Experts of a small language model.
Size: width 128, vocabulary 6619, 6.86M parameters.
Below are experts of layer 13 (counted from 0) of a mixture-of-experts language model. Rows are named router (the router's row for the expert), up (a neuron's input weights, with its number), down (a neuron's output weights, with its number) and show model dimensions 64-127. Each number is 50 + 12 x the weight over its row's rms, rounded and kept within 0 to 99.
After each expert's rows: a language model's description of what the expert responds to. This comes from a sample of Wikipedia text that the model never trained on.

# expert 5
router:42 42 64 36 57 41 71 57 62 43 53 58 41 71 48 53 39 52 51 51 34 49 25 22 39 51 47 56 57 65 57 55 67 49 73 37 48 77 49 62 55 36 62 60 64 62 46 61 56 60 56 63 57 54 63 50 28 36 40 53 57 52 56 39
up0:57 52 60 47 51 33 58 61 50 38 45 49 46 60 40 53 60 44 55 37 37 43 53 65 40 62 68 50 15 65 45 50 69 53 74 62 45 80 55 35 54 38 53 52 63 76 33 51 44 60 38 71 42 30 63 57 61 66 63 49 60 38 52 56
down0:40 48 42 51 45 43 47 55 48 64 44 46 65 46 42 58 64 54 29 48 60 52 41 47 52 39 57 36 47 39 38 45 42 43 40 22 38 50 65 38 77 64 57 45 26 44 50 35 80 60 51 49 69 39 45 29 48 50 57 48 49 32 58 46
up1:53 43 37 53 48 42 40 31 47 48 46 47 43 52 31 55 38 51 55 41 42 34 62 54 31 57 44 64 35 69 52 54 47 53 60 51 54 56 59 51 39 51 78 55 55 54 42 34 53 71 56 73 50 62 62 63 19 49 39 72 63 54 46 47
down1:65 45 59 58 45 60 40 64 61 45 27 54 29 40 54 51 27 46 53 53 41 54 51 34 61 49 45 66 17 61 46 44 34 32 67 59 65 46 60 49 48 41 36 62 40 44 64 42 49 59 45 50 53 52 50 57 51 27 32 49 43 37 59 83
up2:43 47 65 44 58 54 53 47 60 37 25 57 49 64 43 59 52 52 59 46 48 38 50 58 54 49 40 72 62 57 57 50 43 60 66 64 66 44 45 44 19 53 42 28 56 62 42 63 56 40 38 54 68 34 55 49 34 30 25 20 46 62 59 40
down2:58 71 51 63 50 70 52 12 70 26 39 54 42 64 59 69 67 42 55 59 42 58 64 41 39 39 52 57 48 56 46 55 51 49 50 57 41 58 59 44 63 38 49 39 46 41 47 46 33 53 21 55 55 43 45 62 46 57 31 48 51 34 68 48
up3:61 49 57 32 47 62 54 72 74 56 44 48 41 47 34 59 47 48 44 51 61 68 34 30 67 51 45 39 39 59 53 55 22 55 56 74 46 47 52 37 43 45 52 57 66 51 28 55 53 71 54 66 53 39 60 39 61 37 44 44 54 42 70 38
down3:34 56 42 51 56 55 57 40 49 57 42 54 49 38 46 47 51 40 49 51 59 73 36 56 40 44 53 49 46 35 38 65 62 42 30 44 53 46 83 58 35 40 69 48 37 63 54 39 43 66 55 46 50 52 51 61 33 36 37 42 60 45 37 53
up4:40 65 13 36 40 24 45 62 76 36 48 51 52 45 60 59 43 58 58 42 53 39 33 58 41 51 50 41 38 49 45 41 53 55 57 46 46 65 48 58 53 61 56 69 56 47 25 56 58 56 63 52 50 53 66 57 59 47 39 58 66 76 51 54
down4:47 55 48 35 39 43 35 22 26 30 50 61 47 57 75 64 30 49 54 56 54 59 47 56 46 32 45 49 42 61 49 47 66 62 55 57 48 35 41 60 55 53 56 36 74 60 57 50 48 64 65 65 41 55 53 33 40 42 76 43 41 62 74 56
up5:43 67 59 60 53 35 63 37 57 42 39 50 55 56 61 40 31 69 50 32 50 37 30 32 60 54 58 49 53 30 38 30 53 68 62 56 58 62 51 35 39 35 43 58 64 51 53 54 43 57 47 33 44 70 67 41 38 57 40 77 48 46 56 39
down5:49 57 56 60 38 62 38 56 76 64 50 48 42 39 47 76 56 51 44 50 45 62 56 60 61 30 38 52 55 54 51 41 34 33 49 42 59 44 57 80 36 33 59 53 46 56 28 44 62 40 60 63 80 43 20 39 52 45 37 70 52 63 51 49
up6:20 65 46 61 50 23 73 38 49 43 67 46 64 35 45 74 42 43 47 62 60 35 47 43 44 25 41 64 52 49 53 34 41 47 52 57 58 49 50 52 49 62 43 85 67 58 48 63 31 53 53 51 51 61 55 44 74 42 42 32 42 61 58 44
down6:42 33 70 47 60 61 81 61 36 50 30 62 54 64 59 62 70 55 55 66 43 53 59 63 37 51 47 56 57 42 37 49 33 51 38 61 59 61 42 45 63 47 23 44 66 56 33 43 86 24 53 54 53 44 64 72 25 36 55 51 42 53 53 37
up7:42 46 44 29 49 42 56 47 38 43 43 35 39 51 58 54 39 59 40 52 54 52 51 55 44 68 58 28 49 43 49 51 73 54 33 36 50 65 35 52 48 75 29 57 74 48 59 43 39 42 78 37 51 48 43 28 54 51 55 55 62 31 60 46
down7:45 46 65 56 45 39 68 59 44 74 64 54 53 54 46 41 62 65 75 31 51 72 49 50 28 48 34 46 49 44 50 51 52 70 39 36 46 44 47 55 54 38 41 40 59 41 51 46 53 27 44 63 58 54 42 51 61 64 39 50 67 34 60 43
Description: Non-Latin scripts, math. Byte pieces of Thai, Greek, Arabic, Chinese or Tibetan script, plus LaTeX math, underscores, backslashes and capital letters in codes.

# expert 14
router:46 62 65 53 53 46 32 52 67 11 64 47 55 55 69 44 20 61 35 44 66 55 55 58 50 37 56 51 52 43 60 49 15 45 47 39 41 55 53 68 61 54 48 47 54 44 40 61 38 46 40 43 48 49 22 45 58 57 53 68 52 42 49 49
up0:32 59 56 73 61 20 27 46 52 43 69 47 35 37 42 36 66 66 55 49 50 65 68 48 38 48 65 29 61 36 61 48 60 45 55 47 61 44 64 50 56 49 62 69 48 54 54 67 49 56 47 39 30 54 50 54 53 45 39 44 59 48 54 63
down0:65 46 70 63 50 18 48 31 46 72 55 67 58 53 33 55 76 31 50 34 25 66 68 49 45 34 57 52 56 60 47 52 55 45 42 52 43 50 40 36 59 40 60 51 53 55 76 44 28 63 27 45 52 30 69 35 66 51 55 70 45 47 57 46
up1:62 42 47 36 43 45 39 58 67 49 53 46 50 59 37 41 63 52 40 47 54 45 56 61 32 39 58 60 39 63 62 58 33 61 45 63 35 68 50 53 55 53 47 61 59 39 38 56 67 46 35 38 52 53 43 31 47 64 58 32 41 61 61 52
down1:31 58 46 47 52 30 45 52 39 54 42 56 59 72 62 27 47 41 66 55 69 48 26 58 76 49 40 44 49 56 32 55 56 41 47 55 71 38 48 64 35 55 49 63 74 48 37 75 41 64 60 56 43 36 34 57 58 48 39 34 56 45 35 46
up2:57 79 40 56 65 58 38 63 35 47 58 45 56 68 58 38 55 44 48 70 56 59 35 65 59 38 66 55 32 57 28 46 41 50 47 65 46 38 41 66 48 00 48 51 32 41 53 56 67 45 41 46 53 45 55 45 47 59 64 44 46 37 55 48
down2:59 41 51 70 55 60 34 39 50 34 43 87 44 58 49 57 75 71 54 61 56 56 46 53 50 28 49 57 70 35 40 47 60 35 64 41 37 56 51 57 62 49 47 65 56 61 49 64 46 50 51 63 39 44 53 46 48 58 54 77 22 26 33 54
up3:64 49 57 61 41 57 24 78 53 41 53 45 56 44 53 16 44 53 47 63 55 49 69 60 72 59 41 47 58 39 36 76 32 40 60 49 23 51 58 42 75 46 41 53 38 42 34 41 54 47 45 36 53 47 43 45 55 57 39 58 43 38 51 61
down3:54 53 53 50 67 68 48 62 58 53 77 34 72 51 53 46 54 34 33 63 49 50 41 55 65 55 54 35 48 58 71 55 55 51 59 55 57 42 54 50 25 29 72 44 40 44 58 59 48 24 52 42 48 58 53 51 59 55 33 29 67 51 50 50
up4:56 58 56 50 22 50 39 37 65 48 78 50 38 61 48 25 70 59 28 56 67 41 33 48 61 43 61 30 51 62 58 53 52 61 43 67 43 71 65 71 37 55 48 49 58 63 53 55 55 41 74 45 43 39 48 66 27 47 24 50 30 32 46 62
down4:38 52 67 64 60 55 47 45 55 39 56 60 34 67 61 54 44 55 41 49 60 40 55 58 47 65 53 55 67 54 47 35 59 40 49 32 63 62 52 62 39 44 32 60 45 36 44 52 45 60 44 25 68 28 36 34 46 57 47 38 64 46 58 61
up5:68 62 41 34 29 52 42 65 49 50 55 47 39 64 51 55 43 40 60 54 71 59 50 54 51 50 30 60 47 50 61 36 37 58 48 52 68 45 67 56 45 38 38 60 48 55 69 48 41 46 29 54 30 65 45 52 32 59 63 49 70 30 44 46
down5:53 31 50 47 59 43 39 59 45 55 55 45 42 66 45 45 54 60 41 52 54 24 41 46 47 20 54 36 53 63 68 46 37 52 46 63 66 64 47 38 55 64 65 38 48 38 47 45 66 73 63 36 43 19 58 24 55 60 57 51 53 53 34 52
up6:71 46 46 40 62 30 40 50 32 43 48 48 44 55 31 12 60 61 65 48 52 32 60 32 57 52 46 39 65 48 53 57 59 60 46 56 51 59 53 49 50 47 46 62 38 54 44 67 47 52 44 46 60 49 85 37 55 60 64 44 45 79 61 31
down6:36 70 50 43 58 56 84 45 41 27 55 55 45 62 51 27 39 59 88 50 38 55 44 43 58 45 51 46 41 36 50 54 54 48 59 55 52 84 45 50 46 67 68 40 46 39 41 49 58 49 53 35 57 21 55 53 55 52 60 42 34 70 37 73
up7:63 27 51 25 52 26 48 66 54 24 64 47 65 66 66 67 52 58 52 64 43 51 47 47 49 44 43 43 41 57 33 56 48 59 42 62 43 57 48 61 71 48 56 56 48 53 63 27 49 47 43 57 29 28 65 46 62 53 58 58 57 39 46 65
down7:49 43 52 37 67 27 55 47 55 63 68 40 41 45 37 40 48 59 45 60 62 39 40 39 25 32 50 56 57 65 29 64 26 57 67 35 60 63 39 37 66 69 56 59 60 30 30 42 56 54 54 47 28 50 56 63 46 44 50 57 38 60 52 30
Description: Name-middle syllables. Middle syllables of proper names after an initial capital piece, e.g. Whit(ney), Car(n)ahan, Pr(inc)eton, T(es)la, Bar, Mor.

# expert 12
router:44 40 50 31 50 64 56 53 47 39 77 47 61 76 55 48 68 71 34 50 44 46 39 56 52 53 33 38 52 62 58 61 55 62 50 46 30 36 49 49 37 19 36 47 59 60 35 59 64 71 41 74 55 61 56 47 64 40 46 58 64 58 66 70
up0:53 46 46 41 43 45 57 27 38 46 44 50 35 60 58 58 54 61 46 52 47 30 43 48 33 56 41 60 48 40 65 36 49 49 41 63 26 36 81 44 51 50 40 31 73 79 36 56 49 55 54 70 41 29 48 33 53 52 49 46 47 43 68 62
down0:47 39 70 69 40 52 45 49 32 74 47 43 50 59 59 40 53 61 42 47 30 35 68 59 51 69 49 30 46 53 67 51 55 45 43 47 51 56 59 55 52 55 37 35 58 56 08 57 55 56 34 40 43 44 43 63 59 47 56 73 31 65 43 40
up1:51 42 53 51 63 50 45 35 40 39 46 49 52 68 39 43 75 54 82 52 23 68 39 55 47 54 35 46 44 38 56 33 54 51 67 65 48 39 43 39 49 37 48 48 65 37 40 50 78 44 31 55 50 53 35 51 50 46 25 60 33 36 45 35
down1:56 37 54 52 52 33 51 69 50 52 42 59 52 46 56 59 29 57 41 40 55 45 43 47 42 40 59 53 50 61 68 37 34 30 47 53 47 56 82 44 51 81 62 60 44 54 50 44 50 32 32 45 45 46 55 44 36 49 44 55 45 51 61 39
up2:35 44 62 64 39 46 58 41 48 25 67 32 59 55 50 35 45 55 49 34 68 60 48 57 56 43 44 63 56 60 71 45 50 69 55 52 26 57 64 20 42 59 27 65 49 62 55 43 30 67 51 58 47 57 58 38 37 23 40 44 66 54 54 42
down2:57 42 28 40 49 26 34 46 48 59 38 59 49 45 41 52 37 32 31 39 47 60 45 46 63 56 64 28 52 46 43 44 66 49 63 54 61 59 59 61 61 60 63 29 26 49 31 37 53 42 37 72 62 46 59 43 46 44 51 58 41 60 51 78
up3:55 38 49 46 60 47 75 46 65 31 52 37 70 60 50 66 29 49 45 64 51 46 37 32 46 58 42 41 61 51 51 45 41 28 66 56 10 50 44 81 50 46 46 66 55 57 51 67 48 47 36 75 56 58 56 64 52 42 39 60 58 39 40 53
down3:37 56 58 48 37 54 69 69 58 40 36 58 53 59 55 29 64 50 64 23 52 39 35 42 57 47 48 59 48 62 56 45 55 72 38 51 69 22 60 42 59 43 39 52 32 45 46 37 61 49 52 42 48 33 47 28 69 62 39 46 87 67 37 50
up4:29 44 56 65 50 73 34 49 49 41 39 41 51 57 45 53 59 46 63 49 67 37 53 66 58 48 35 72 32 36 70 45 39 57 29 30 62 53 35 40 57 44 33 48 62 52 49 25 58 55 42 59 53 68 39 51 36 44 55 34 54 32 38 40
down4:35 30 59 34 45 54 42 41 31 41 50 62 59 52 53 42 46 47 59 49 64 46 35 37 69 39 49 38 57 39 66 25 56 50 50 47 38 45 65 48 51 41 29 66 62 30 52 72 42 44 27 42 55 61 36 71 57 66 60 57 55 54 37 59
up5:70 64 55 41 63 48 40 54 56 15 47 66 59 61 50 56 65 52 40 56 57 46 46 40 53 51 42 34 50 55 55 47 75 51 55 48 69 32 44 53 43 09 58 47 64 72 48 61 76 44 43 62 48 55 36 46 62 36 48 47 71 64 46 41
down5:37 44 63 53 69 59 59 50 43 37 46 53 54 33 62 52 15 61 50 37 17 44 60 38 67 47 69 44 58 47 58 51 42 43 45 63 46 56 66 56 57 51 41 38 36 53 47 39 55 62 35 42 36 38 46 43 24 48 65 61 48 42 42 44
up6:47 48 37 48 60 51 48 66 61 27 42 53 14 41 58 55 57 40 44 50 36 62 42 37 49 55 50 35 71 51 55 32 57 60 34 63 56 62 47 40 58 38 40 71 38 67 52 49 33 40 37 50 58 70 30 56 61 56 47 37 71 53 81 55
down6:34 29 54 58 69 56 52 42 46 55 40 57 60 29 44 48 58 35 38 64 59 58 41 34 45 22 52 60 30 61 38 78 69 48 55 63 46 54 45 49 35 53 55 78 46 48 55 30 47 60 68 56 53 54 51 51 36 60 63 47 77 70 40 35
up7:51 54 56 72 43 53 22 48 48 52 57 55 69 54 77 72 34 60 61 38 26 40 42 62 44 36 44 62 53 80 42 67 48 56 44 66 36 47 39 44 74 58 37 57 48 63 47 45 56 37 36 36 32 56 68 62 48 62 53 35 57 63 59 70
down7:46 70 39 69 61 64 48 43 63 36 35 35 58 42 53 71 54 56 42 62 52 50 46 57 60 47 43 55 60 34 48 51 56 50 51 56 21 56 48 53 53 59 35 49 55 49 43 57 58 27 32 40 76 57 55 52 56 72 25 62 42 49 58 55
Description: Codes and table entries. Country codes, positions, digits and name or Latin endings in sports tables, species lists and citations, e.g. ARG, ESP, | MF, (1)999.

# expert 2
router:59 46 44 42 59 58 46 40 26 37 37 45 53 30 32 65 43 39 45 52 40 63 66 45 62 65 38 60 31 73 64 46 39 40 49 55 57 46 38 53 53 71 67 37 47 38 65 67 52 39 52 37 54 66 32 47 38 64 61 41 22 39 41 56
up0:51 60 35 57 61 52 70 28 68 60 32 52 48 43 50 47 68 56 27 49 40 40 60 44 46 72 62 40 40 43 57 43 49 49 40 61 55 28 64 47 41 56 56 35 48 41 51 50 62 48 47 50 51 71 64 43 38 34 53 35 29 36 47 51
down0:54 62 49 42 46 38 42 35 42 64 37 47 52 75 32 65 65 45 63 67 50 46 60 52 65 61 49 39 60 48 67 47 45 40 51 48 49 66 53 48 47 58 49 38 47 91 43 54 44 56 42 50 55 45 56 58 63 31 52 53 39 47 39 40
up1:60 77 56 51 58 66 51 54 49 57 32 70 51 45 15 59 38 26 78 38 37 36 49 36 46 62 57 40 63 77 46 60 47 66 59 77 38 53 49 58 57 55 38 61 46 55 44 38 62 65 56 55 47 58 38 63 36 46 54 29 44 33 45 43
down1:65 78 53 49 67 47 40 58 49 75 33 57 52 63 49 67 60 38 57 50 33 46 48 52 46 22 51 59 44 37 50 52 55 41 45 54 51 37 53 23 49 54 24 55 56 30 59 54 41 66 50 59 56 59 56 43 38 45 63 57 26 61 54 56
up2:53 40 65 61 40 53 52 48 36 40 40 77 37 47 49 50 43 20 46 43 51 45 25 47 36 77 45 63 72 67 36 32 41 55 42 50 52 56 53 39 46 78 82 38 52 39 64 52 50 33 34 22 53 47 52 52 58 51 34 44 54 57 64 64
down2:35 27 42 50 48 43 47 62 38 60 53 60 57 75 40 38 34 42 53 43 40 37 61 33 49 55 60 54 58 56 29 69 72 73 64 34 52 51 57 57 56 59 57 55 57 65 49 52 44 59 54 49 53 55 55 79 52 23 59 43 75 53 55 43
up3:57 40 51 44 50 56 31 41 49 11 39 67 64 45 51 52 62 30 42 51 69 43 62 64 79 36 57 65 50 69 56 35 57 55 51 53 39 41 32 38 47 52 43 22 58 52 52 58 62 44 60 59 45 56 52 52 45 45 61 33 66 45 55 49
down3:67 56 59 32 29 41 69 56 36 39 67 51 47 68 39 57 69 69 51 62 61 45 62 51 51 61 56 47 65 48 25 34 39 68 49 44 37 54 43 47 48 38 46 35 34 17 23 68 40 51 69 57 40 38 40 66 51 77 46 64 43 43 66 54
up4:43 37 32 58 62 57 59 66 58 20 61 73 44 56 66 63 61 41 51 61 43 56 47 42 44 58 48 47 47 80 43 31 40 68 52 42 44 23 60 41 36 69 51 47 53 44 64 54 46 45 47 63 38 71 51 28 53 48 63 24 60 36 52 66
down4:40 60 56 60 39 57 40 55 47 44 44 60 49 63 54 45 61 55 59 67 39 53 41 35 49 33 65 39 41 56 66 52 63 36 79 41 29 58 44 46 53 31 55 45 47 35 22 49 49 62 36 60 50 51 52 36 52 64 50 57 39 50 61 69
up5:46 39 56 71 59 28 60 66 66 61 46 38 27 52 26 35 50 27 57 33 53 44 53 27 44 77 40 29 50 65 43 46 41 42 60 35 64 52 62 37 29 38 75 68 61 56 62 48 59 59 60 47 48 64 56 37 47 55 39 37 38 44 47 42
down5:59 45 56 46 50 40 45 59 65 50 53 33 46 51 62 54 79 41 43 48 35 62 53 51 63 42 52 59 65 61 25 45 41 31 50 49 62 57 54 42 46 27 57 69 48 44 60 56 70 54 34 59 49 48 38 78 44 56 38 64 41 62 37 45
up6:50 52 43 66 44 51 54 43 24 48 44 47 50 46 47 52 41 58 54 54 69 52 34 46 67 40 40 31 49 59 37 34 55 66 54 42 42 60 54 41 35 76 57 51 59 67 74 72 76 48 29 68 63 47 48 48 36 76 37 35 58 63 45 37
down6:71 38 64 56 40 53 50 49 71 52 52 67 35 45 44 44 57 46 43 38 54 56 53 41 73 36 60 43 46 44 45 85 57 53 35 69 65 46 44 39 61 49 57 57 58 09 54 65 67 42 27 42 44 41 38 31 60 22 59 75 38 62 59 49
up7:64 73 48 44 53 47 71 60 69 45 25 67 49 34 43 48 31 50 55 27 42 66 39 62 62 63 46 27 46 72 40 36 68 47 59 56 50 52 47 32 29 70 40 64 62 58 53 40 61 70 53 62 51 37 58 45 44 55 42 37 56 46 44 46
down7:25 36 28 36 61 64 59 71 50 28 48 57 42 59 53 31 37 54 55 82 47 61 38 61 42 55 41 58 42 41 38 68 56 48 61 25 66 59 43 59 39 69 46 53 48 69 55 83 55 40 55 61 66 48 40 40 32 35 35 55 60 61 56 49
Description: Verb and word stems. First pieces of ordinary lowercase words, often Latinate prefixes or verb stems after to/and/was, e.g. comp(ression), inter-p(reted), expl(oit), re, dis.

# expert 15
router:57 32 52 38 57 45 56 53 39 61 55 62 53 47 48 41 60 53 69 62 55 54 60 52 63 38 60 60 57 57 51 50 65 70 50 55 32 53 47 55 46 43 28 50 56 39 32 66 40 40 37 27 18 62 51 43 79 44 56 56 53 71 45 39
up0:48 50 50 43 40 41 32 56 53 52 38 54 57 64 66 31 67 71 48 48 60 64 72 21 51 41 52 34 63 46 22 53 38 52 34 43 47 67 41 34 70 40 37 43 45 66 48 40 51 40 49 63 61 48 35 49 37 41 76 33 48 46 38 73
down0:66 32 52 46 45 50 64 64 45 53 68 57 32 24 46 35 71 44 56 68 33 39 46 51 70 45 58 46 36 64 53 48 40 42 40 58 35 53 29 73 53 51 48 56 30 41 32 46 58 56 52 49 40 51 67 46 64 47 43 60 63 31 44 53
up1:60 24 53 72 45 66 53 51 47 27 41 48 40 76 58 42 39 68 57 48 49 62 59 46 62 61 30 43 50 59 52 42 34 42 41 47 57 48 44 55 61 55 47 41 39 23 22 55 44 49 54 48 42 48 52 73 60 37 58 51 45 43 57 37
down1:43 38 51 63 43 33 47 41 48 43 30 58 57 42 40 52 51 51 41 53 43 72 54 53 50 53 29 53 40 33 45 54 45 53 53 64 57 62 50 54 58 56 67 44 64 36 29 59 56 52 60 39 55 47 56 55 46 49 50 62 65 82 65 45
up2:29 38 31 33 56 34 48 53 73 41 44 61 69 53 48 48 42 40 61 88 50 30 52 28 53 34 56 63 56 67 32 51 48 52 52 70 48 44 68 70 66 52 39 51 29 43 26 38 44 54 35 42 50 61 48 63 58 63 39 71 51 55 52 47
down2:76 45 37 36 63 45 56 48 59 50 50 65 28 82 33 66 63 46 55 42 37 60 43 32 37 40 52 65 49 67 53 37 39 64 60 51 44 40 60 55 67 49 52 47 53 41 40 42 74 48 61 35 39 45 55 54 28 43 51 48 47 63 78 46
up3:30 49 43 50 51 34 68 53 72 53 50 43 42 16 45 44 75 39 60 40 39 69 43 58 41 41 33 51 63 45 43 46 57 74 44 73 36 45 72 50 54 46 51 54 76 51 53 75 38 48 37 49 47 52 56 58 57 70 46 80 54 47 57 40
down3:32 46 41 56 58 41 47 35 31 71 53 50 38 56 66 79 39 45 64 37 63 49 58 28 67 45 52 47 68 74 48 37 49 43 39 74 57 43 30 56 55 51 63 38 52 59 54 41 51 47 43 39 61 49 34 39 62 58 36 39 38 61 20 40
up4:59 63 47 37 21 64 52 46 56 26 45 40 51 41 57 70 51 58 55 47 53 32 55 45 46 45 61 42 69 55 43 29 43 44 37 57 57 40 58 39 52 68 38 49 63 60 36 57 50 64 64 56 48 69 45 20 68 45 40 56 30 52 62 63
down4:41 40 59 57 50 46 68 44 39 23 40 40 57 61 71 27 54 56 40 50 71 35 50 64 52 61 56 25 56 45 54 41 38 39 79 34 44 51 50 62 54 44 52 32 44 53 74 56 51 53 36 53 53 58 42 51 64 35 57 36 45 50 69 45
up5:43 37 40 67 42 50 51 48 54 38 50 51 37 35 61 57 64 42 72 36 51 56 37 64 71 56 61 52 56 44 57 47 62 56 41 36 43 37 56 47 56 45 71 43 60 30 59 55 57 25 50 63 40 50 48 58 55 34 60 58 37 66 48 60
down5:47 62 61 60 42 63 33 44 68 49 40 57 36 51 26 38 43 48 50 62 53 49 59 50 43 59 44 21 60 46 51 61 64 47 60 53 59 61 36 46 45 70 58 51 76 60 38 35 54 62 67 46 51 53 62 62 25 53 40 50 49 55 62 48
up6:44 57 37 33 34 63 54 54 42 40 38 52 40 44 48 62 44 26 28 27 44 46 42 55 47 52 70 43 37 10 43 50 36 40 53 56 61 48 56 53 58 49 66 51 57 61 56 32 33 47 38 65 50 43 59 50 43 51 63 72 43 59 57 27
down6:43 42 38 43 57 48 49 35 28 45 64 65 51 37 70 37 54 43 59 37 73 60 58 52 60 58 38 74 58 63 69 61 57 63 36 43 46 46 58 38 56 61 43 22 59 42 42 59 67 42 52 63 54 39 48 28 58 40 51 45 53 49 71 48
up7:45 47 35 49 64 11 53 67 44 39 49 60 55 44 54 49 47 53 51 49 60 56 45 58 65 62 61 38 78 40 56 56 57 48 32 49 40 66 43 47 42 57 56 82 56 29 42 61 50 32 57 54 34 56 55 53 61 48 34 53 37 37 54 66
down7:63 35 54 63 49 52 39 51 55 86 40 29 38 72 78 55 45 69 52 55 45 52 39 35 76 58 36 81 52 49 42 54 62 68 45 37 57 50 56 58 53 31 65 55 46 50 34 33 36 53 37 58 32 51 59 55 43 52 45 54 30 49 50 46
Description: Infobox field names. Common words and field labels starting infobox or list lines, like Province, Story by, Language, First downs, plus up, back, city, would.

# expert 1
router:40 56 53 49 26 39 52 67 52 55 43 49 40 38 55 43 37 55 83 56 51 58 68 50 65 45 58 52 54 58 49 41 38 39 30 57 52 53 48 34 53 59 56 57 56 48 76 62 47 42 73 50 41 52 21 28 40 41 62 40 45 44 48 38
up0:54 54 56 44 63 43 60 59 41 41 61 52 49 58 53 53 35 50 39 59 43 63 33 54 49 45 38 53 43 50 44 33 70 69 50 74 63 76 53 57 29 38 54 66 42 46 48 44 40 50 67 34 62 82 41 39 52 47 46 57 61 35 48 45
down0:58 46 41 62 81 49 72 57 43 54 53 55 39 45 45 52 72 26 37 53 55 24 51 40 80 31 39 48 45 28 43 28 59 62 43 66 72 48 52 59 46 29 42 59 46 59 55 35 62 74 67 51 50 42 53 36 44 46 48 31 41 64 64 41
up1:48 40 39 44 57 63 48 46 56 40 52 58 63 63 54 51 35 49 50 42 61 34 45 51 45 49 57 47 41 37 55 58 59 50 73 55 50 46 41 65 67 47 59 35 80 54 53 64 43 29 41 64 66 76 68 37 42 33 79 46 57 34 57 42
down1:33 44 49 50 47 48 48 63 61 17 52 53 65 52 54 73 51 47 26 54 68 51 54 56 46 49 49 61 35 58 60 54 46 49 56 45 44 59 42 49 72 43 46 57 85 39 60 60 33 61 48 58 54 70 54 56 37 51 70 39 35 51 51 47
up2:58 32 38 74 19 45 58 38 32 36 43 53 40 46 47 31 39 48 46 52 41 58 58 37 61 42 34 60 61 51 52 50 39 41 54 69 36 70 39 57 49 58 64 56 55 61 67 42 53 34 26 50 53 42 57 58 53 50 72 52 37 56 48 52
down2:60 53 51 37 30 30 47 63 58 38 57 52 46 51 51 30 59 28 52 42 40 32 53 62 43 61 41 47 47 64 46 41 47 79 32 50 42 43 51 46 57 47 51 51 36 17 61 41 54 53 50 73 37 51 66 48 63 62 40 56 58 48 57 44
up3:51 48 57 64 47 26 44 41 48 49 48 52 56 59 51 61 64 38 47 38 55 55 35 79 60 59 38 57 59 68 47 43 42 37 45 37 48 50 26 18 49 56 63 48 53 46 59 57 42 44 35 42 57 69 59 69 69 54 51 44 51 44 57 62
down3:69 57 59 64 77 39 44 49 66 36 50 57 59 30 67 45 67 38 57 37 67 46 52 60 53 60 22 49 55 37 45 43 33 43 44 45 65 51 53 63 53 64 37 50 49 34 67 27 57 60 52 45 45 65 36 54 49 38 79 54 43 65 47 47
up4:37 58 67 60 37 54 28 46 42 43 42 30 81 46 51 48 48 42 58 44 44 61 52 44 63 58 50 57 53 40 62 48 45 57 39 78 59 39 46 27 30 34 56 69 66 43 52 50 56 57 55 61 41 47 71 38 59 50 62 61 67 35 39 41
down4:43 48 41 70 43 32 56 76 48 32 26 66 54 60 68 78 56 46 63 61 43 54 76 49 50 16 51 60 51 53 38 39 51 31 45 42 48 59 57 55 57 55 51 50 55 35 52 30 39 49 25 48 53 40 52 46 36 55 59 42 59 58 49 55
up5:33 62 35 40 37 51 37 60 53 53 30 58 46 51 45 59 40 60 56 53 67 44 52 50 51 53 35 44 41 39 42 52 45 44 52 54 44 53 68 57 62 75 29 77 37 45 58 58 48 44 48 42 69 58 41 53 60 55 32 58 54 21 55 58
down5:30 58 56 45 72 53 52 40 57 46 28 50 72 47 54 67 52 63 28 61 49 43 41 61 59 30 40 46 58 51 29 59 53 50 51 44 41 71 33 63 73 70 36 45 46 41 38 33 58 47 47 26 52 31 57 54 62 67 29 62 42 41 44 54
up6:22 38 31 64 52 64 41 63 35 51 25 73 50 59 59 84 33 37 48 53 43 60 48 40 60 55 61 45 46 68 66 42 55 65 54 50 70 37 47 48 67 48 61 35 55 68 54 47 47 44 52 32 48 48 75 53 28 65 64 63 50 47 81 46
down6:26 67 40 66 44 61 56 58 55 52 48 47 52 62 53 63 76 46 40 50 41 58 31 57 47 64 38 63 38 54 32 32 38 31 51 56 33 51 29 29 68 60 35 44 67 34 21 54 47 59 47 50 44 47 49 39 70 74 65 56 52 37 54 52
up7:31 61 50 40 39 64 89 69 65 35 47 39 46 53 62 60 47 39 69 51 50 51 37 80 63 50 65 43 52 38 52 58 59 49 31 45 45 42 47 53 50 37 59 73 44 60 54 60 29 36 57 58 40 56 29 51 47 52 57 65 52 64 39 50
down7:51 51 55 46 63 66 51 56 48 57 31 49 58 42 44 49 37 49 51 35 69 56 43 43 50 89 17 58 63 39 54 41 65 67 61 48 49 30 54 45 38 42 38 34 48 43 55 49 52 55 50 58 48 63 61 71 49 50 50 49 31 45 45 55
Description: Mid-word verb-stem pieces. Pieces inside Latinate words, often verb stems before suffixes like -ing/-ation: form, oper, act, adv-anc-ement, compet-itors, viol-ating.